{
  "moe_layers": [0, 1, 2, 3, 4, 5, 6, 7, 8, 9],
  "router_score": "softmax",
  "norm_eps": 1e-06,
  "beta2": 0.99,
  "max_grad_norm": 0.5,
  "max_seq_len": 512,
  "dataset": "wikipedia_en"
}
Below are experts of layer 2 (counted from 0) of a mixture-of-experts language model. Rows are named router (the router's row for the expert), gate (a neuron's input weights, with its number), up (a neuron's input weights, with its number) and show model dimensions 0-255. Each number is 128 + 24 x the weight over its row's rms, rounded and kept within 0 to 255.
Before each expert's rows: "mostly gets" lists some tokens that are sent to it at least half of the time. This comes from a sample of Wikipedia text that the model never trained on.

# expert 1
mostly gets: " and", " was", " is", " or", " are", " be"
router [111 121 102 149 159 133 111 135 129 174 133 111 127 130 127 126 105 131 155 147 134 145 120 188 160 146 111 118 113 136  92 108 129 109 148 134 116 119 148 116 112 132 163 109 163 112 140  84 133 108 155 110 166 128 155 130  90 100 131 135 137 138  81 103 103 100 110 169 133 156 162 146 124 133 149 107 151 107 114 112 100  70 165 140 124 113 120 167 127 110 125 125 117 174 138 135  96 102 143 136 118 101 133 168 110  89 122 149 117 157 143 119 120  95 105 105 141  91 194  97 110 117 136 155 102 105 166 139 153 116 125 150 104 138 126 120 155 166 120 173 128 106 149 118 159 124 109 188 126 116 122 101 124 100 145 152 109 148 127 112 130 122 112 115 148  79 149 116  85 118 124 165 125 108  85 142 163 117  96 115 130 149 152  82 124 163 159 138 143 109 149 132 195 118 118 137 127 150 148 136 123 142 160 152 145 149 149 165 118 208 102 156 109 138 100 132 140 131 104 140 116 134 101 104 150  83  97 135  77 105 110 106 142 125 128 104 117 172 125 161 115 142 138 141  96 140 162 144 122 121 147 114 159 202 131 123]
gate0 [112 137 149 102 132 154 114 107 161 105 104 115 113 173 119 131 110 124 144 140 162 148 136 110 156 125 108 108 107 120 146 104 141  97 130 168 101 112  87 114 172 152 131 128  85 106 106 119 150 126 116 127 140 121 146 167 122  80 130 141 127 158 149  99 115 165 104 122 112 108 116 106  88 130 132 136 155 130 145 171 103 105 146 149 150 139 129 102 134  89 133 140 196 128 191 110 122 112  71 111 124 107 114 110 141 147 105  52 104  57  94  84 123 190 136 102 165 149 117 129 133 116 165 132 146 131 169 101 137 107 145  92 108  65 111 122 146 157 103 131 128 182 124 136 116 134 100 138 157 124 122 146 159 144 115 123 164  98 113 132 131 105 145 143 156 139 113 154 123 128 127  88 124 133 156 110  80 132 115 143 158 115  95 141 117  69 112 133  94 140 103 141 103 116 107 104 134 141 124 132 126 127 105  85 115 116 108 137 110 148 135 136 139 103 146 130 122 111 123 137 107 121 102 129 177 136 149 130 151 139 129 132 142 131 174  87 124 117 131  86 152  95 174 145 148 103 114 135  91 141  83 111 126 127 160 118]
up0 [112 118 103 120 126 173 121 101 136 113 113 102 149 124 136 104 134 133 123 144 134  75 155 120  99 137 146 114 107 112 152 169 173 120 168 142 145 128 150 128 113 103 138 127 118 158 104 135 125  91 148 103 140  84  99 110 132 102  80 124 134 140 110 103 106 133 117 128  99 104 117 149  99 119 134 180 106 162 128  90 145  96 103  93 135 118 164 149 111 119 125 114 159 184 119 143  96 143 177 152 124 124 147 111 112 151 129 151 101 115 155 134 154 129 147 145 165 136 128 153 146 162 151 148 143 136 100 124 147 153  73  96 150 143 134 111 133 117 182 125 113 146 141 148 101 103 100 113 157 110 120  94  83 152 140 159 137  66 129 154 137 185 151 120 122 154 129 106 103 132 141 134 114 150 133 145 148  97 137 114 144 176 113  97 132 100 118 105 115 111 146 216 131 135 149 108 119 160 126 108 176 112 102 110 156 125 107 133 149 119 136 110 169 135 109 145 148 125 111 156 102 142 102 117 107 114 174 133 183 146 113 155 116 145 125 113 130 123 127 128 119 137 183 173 105  92 113 161 135 115 110 154 164 139 155 180]

# expert 7
mostly gets: " at", " until", " 3:", " near", " over", " reached"
router [113 137 147 153 152 121 162 103 130 152 147 118 119 132 149 154 148  99  93 158  96 128 140  85 143 117 181 138 158 111 195 143 134 153 125 156 166 119 111 139 149 142 105  76 135 123  96 110 123 117  92 147 105 115 124 138 136 149 168 134 126  89 138 123 120  93 111 130 121 116 118 117 133 141 137 108 127 153 125 160 140 130 154 115 126 149 146 122  87 191 136 125 101 134 107  98 121 139 144 149 103 176 161 147  77 118 156 116 137 140 152  94 135 111 134 125 127 103 120 111 124 139 126 133  86  96 119 118 155 138  99 188 167 158 109 133 138 173  97 100 127 143 170 125  97 133  81 111 145 137 117 157 117 140 130 113 112 118 108 168 124 157 191 157 130 135 116 121 117 124  95 126 128 129 173 154 143 130 147 166  86 143 134 117 176 149 136 150 116 142  93 137 148 121 120 118 121 107 145 181 176 103 130  90 149 123 100 139 144 120 119 152 114 123  94 173 123 158 138 124  90 164 149 117 150 193 137 134 133  71 152 109 144 165 161 139 113 167 115 129 124 151 134 135 151 157  69 122 112 120 155 121 155  97 125 143]
gate0 [129 160 151 107 118  94 153  98 148 115 151 158 131 122 130 160 107 130 124 140 130 132 103 156 151 140 144 114 187 150 158 107 124 141 144 146 119 121 129  92 106 140 122 151 131 135  95 137  86 133 108 117 148 175 137 108 138 160 160 134  98 135 105 135 141 116  98 128 171 135 117 123 121 127 132 127 128 109 156 137 136 119 129 142 141 118 145 108 146 100 145 129 128 142 100 125 109  87 108 120 149 150 127 109 141 101 114 127 135  97 105 139 127 117 131 161 101 117 113 112 144 145  91 106 125 106  85 121 127 196 105  70  92 145 119  89 115 141 129 102 136 114 154  72 169  98 145 151 139 134  74 135 143 118 146 132 177 186 159 109 161 144  93  71 179 127  74 174 164 115 148 117 113 130 135 111 149 115 141 147 142  78 120 128 108 207 121 137 140 109  65 156 123 165 139 150 167 102 115 166 117 147 141 122 170  97 138 103 121  85  83  87 141 145 115  97 122 142 141 119 147 116 161 100 123 122 108 111 131 145 114 151 127 103 159 101 169 116 130 113 121 143 105 111 135 113 135 140 128  95 146 139  77 102 124 126]
up0 [142 114 142  98  70 149  64 140 129 143 116  96 152 122 117  99 163 118 179 186 133 150 153 162  98 141 155  94 140 126  89 140 155 109 108 114 121 137 106 143 138 108 128 119  85 108 147 133 146 158  86 126 188 145 157 145 155 194 135 138  96 109  71 137 120 109 110 103 145 107 164 159 136 153 166 118 169 124 113 131 119 106 124 125 123 111 132 123 133 137 128 146 182 139 125 104 160 129 123  71 134 140 141 119 109 120 159 114 127 109 101 117 139 124 129 126 176 115 156  89 115 101 113  84 104 123 135 162 143 173 137 110 141 137 116  90 150 105 113 151 142 133 135 109 170 102 121 167 133 108 127 153 111 129 129 171 146 113 121 103 105 122 150 109 187 120 120 136 106 142 102 153 120 122 110 104 157 132  90 125 143 129 135 111 106 142 155 117  89 135 169 139 136 122 158 133 131 145 107 161  97 141 128 185 131 138 124 153 100 139 131 179 102 127 138  77 133 107  83 131 110  97 148  91 102 111 120  99  91 125 140 146 126  93 115 152 128 136 101  84 134 141 104 121 107 114 136  99 174 121 110 145 117 131 152 105]

# expert 5
mostly gets: " water", " Candidate", " years", " year", " work", " medal"
router [144 138 137 134  82 174 155 143  92  75 109 148 150 146 116 169 159 150 159 117 148 111 145 149 130 147 111  99 126 128  75 150 110 125 128 173 124  98 122 110 141 124 139 117 127 111 124 145 167  92 120 144 142 136 110 145 123 124 106 175 127 139 121 148  88 114 104  90 115 126 105 150 150  87 149  95 135 143 115 122 107 146 184 138 156 149 120 149 144 121 151 120 111 135 131 111 132 123 139 151 129 123 143  53 171 153 126 121 135 123 109 157 121 143  97  88 126 113 108 131 117 127 127 147  89 163 117 116 190 134 131 135  87 141 117 145 139 151  84 142 148 103 130  87 118 113 117 154 154 122 124 179 100 151 149 115 129 197 184 156 138  85 126 110 138 135 130  89 141 168 101 126 163 136  87 124  73  85 124 155 131 158 169 135 158  99 119 167 149 115 133 123 165 130 139 136 152 146 116  56 119 164 114 125 117 120 144 145 103 143 158 143 125 157 153 108 137 183 136 123 147 151  95 117 136 128 111 109 155 139 112 117 121 114  79 141 137 117 136 141 132 117 109 114 146  85 116 122 119 133 162 137 146 129  82 118]
gate0 [125 107  87 176 145 121 129 113 143 104 137 148 126  89 143 132 106 124 116 166  95 110 136 128 142 133 117 153  74 142 102 173 117 124 147 141 127 139 110 174 118 113 124 111 100  98  87 150 140 149 123 142  88 120 127  95 110 125 100 126 154 131 108 112  87 177 140 140 153 102 123  97 142 147 131 103 150 132  99 160 154  92 152 135 114 159 134 119 153 116 125 151 133 129 176 107 108 133 100 154 166 115 148 145 159 102 110 110  96 153 114 112 124 155 142 141 130 143 165 136 113 130 104  75 143 151 111  88 123 127 122 116 133 136 128 103 171 140 125 118 168 123 114 165  90 120 166 115 138 121  78 119 110 145 122 124 157 132  82 130  86 175 130 110 104  96  99 129 167 116 124 110 149 116 149 141 148 189 102 111 161 112 149 136  94 116 133 135 132 107  81 135 151 146 153 131 151 134  96 133 180 139 140 148 144 114  76 192 111 157 140 155 124 117 159 108 138 167 139 116 113 100 104 127 116  91 131 117 147 104 100 143 105 187 122 142 144 118 174  86 136 133 142 102  98 128 155 108 122  99 146 170  97 156 162 168]
up0 [117 162 103  93  87 113 144 105 170  98 149  90 126  77 110 134 149 120 120 140  78 142  99 131 125  95 106 155 152  91 163 115 156 120 116  98 107 146 185 114 126 145 127 152 164  64 136 128 160 110 171 135 132 114 137 154 105 117 134 115 133  94 153 148 144 113  63 126 132 121 130 136 157 110 114 120 114 142 106  89  80 156 101 145 149 130 132 115 116 156 134 169  75 141 132 186 106 153 165 137 113 122 125 165 148 134 154 177 150 173 144 142 175  98 127 108 134 134 138 122  93 124 162 156 125 111 119 137 153 123 158 121 101 114 147  99 133 132 133 143 127 175 130 145 180 148 145 125 148 147 119 118 160 110  93 106 110 117 115 124 116 103 125 157 102 142 128 166 134 105 149 106 100 102 139 142 167 127 154 125 151 108 153 114 130 121 128 172 128 126 121 155  81 120 134 142 170 129 124 174 125  72 126 111 117 108 137  98 126 124 178 131 116 136 111 167 123 101 142 111 124 121 150 127 162 138 137  73 115 146 123  91 153 120 106  92 154 137 146 134 140  93 156 123 103 121 136 164 127 121  83 135 144 105 111 111]

# expert 6
mostly gets: " said", " due", " described", " provide", " stated", " taken"
router [108 135 145 153 103 106  82 127  87 150 162 108 114 112 111 108 116 110 105 110 130 157 109 146 156 166 130 106 129 152 156 115 117 129 112 127 108 170 125 129 140 140  80  92 193 122 126 113  95 149 158 124 134 141 128 128 156 130 103 137 186  91 164 129 158 132 123 149 143 125 156 124 149 118 138 134 119 131 139 121 104 134 144  90 121 102  85 178 177  90 121  96 110 150 105 118 151 133 116 110 134 113 107 114 109 141 107 150 104 131 150 144 160 120 135 170 148 112 111 144 144 118 157 139 162 111  85  91 131 125 128 143 167 171 137 166 138 114 124 118 112 151 129 175 151  93 104 120 103 119 148 120 145 117 136 108 203 131 129 106 109 120 115 131 103 127  80 132  95 147 143 138 137 122 126 138 136 176 100 119 182  86 129 172  93 125  97 126  86 147  90 122 125 118 124 122 111 103 148 126 115 136 133  80 111 140 121 154 134  93 142 119 128 116 183 162 128 107 135 100 109 106 121 125 143  94  99 122 120 148  94 146 111 109 193 115 149 125 143 112 107 139 170 136 169 128 115 136 103  94  59 157 145 142 165 153]
gate0 [ 92 126 115 157 105 138 154 133 116 166 138 147 162 123 147 106 128  66 107 110 144 120 130  93 146 101 116 110 119 150 138 118 159 108 116 127 112 148  92  93 162 106 162  76 107  78 156 123  79 157 151 158 123 139 143 103 138  98 139 168 110  83 129 137 107 105  90 137 137 150  85 104 148 139 128 113 144 127  99 128 142 122 135  80 129 107  90 160 110 113 177 121 131 110 104 137  86 108 139 137 119 158 107 175 139 136 149 138 136 145 152 119 110 117 133 149 119 145 123 170 115  92 100 151 136  71 154 120 137 113 111 155 133 115 115 108 149 126 152 120 160 125  86 108 171 116 101 118 103 107 178 133 134 144 131 107 147 101 141 149 110 144 148 155 113 107 154 112 111 144  99 151 183  99 126 111 170 146 114 139 133 113 102 147 144 125 125 137 132 137 144 121 161 114 101 157  96 122 100 143 112 109  93 124 121 116 124  88 148 153  98  90 157  76 106 146 120 174  41  82 102 127 136 115 149 122 122 136 151 129 105 123 134 140 166 159 120 148 133 136 141  84  94 133 123 117 137  88  97 105 131 131 118  88 106 130]
up0 [ 98  80 147 142 131 159 136 114 143 133 141 132 133 163 139 156 175 128 158 139 128 140 102 100 130 141 141 135 158 140  94 115 105 133  87 128 149 162 123 133 128 150 123 133 132  99 141 162 135  98 107 162 112 129 137 160 100 100 134 140 118 126 121 104 109 130 109 135 113 141 131 142 162 137 170 136 127 123 121 148 128 101 138 105 134 188 107  76 153 154  96  95 143 187 139  81 153 122 176 147  92 164 104  88 136 139 133 182  99 119 140 146 125 139 145 152 122 106 124 138  75 132 193 135 109 179 135 103 104 164 121 149 122 135  69 113  78 103 147 106 126 121 111 157 126 172 128  94 111 113 118 119 115 107 115 146  93 118 132 136 132 125 119 120 153 127 154 151  86 100 134 125 118 109 141 141 148 135  82 117 114 184 121  96 153 138 167  92 148 133 113 116 143 133 125 164 115 127 120 115 114 109 153 167 113  86 131 160  54 160 151 141 122 160 135 124 116 130  84 115 109 118  93 126  94 165 175 124 120  89 132 128  96 125 100 145 140 149 132 160 133 114 119 145  89 131 118 147  91 120 137 113 147 162 124 170]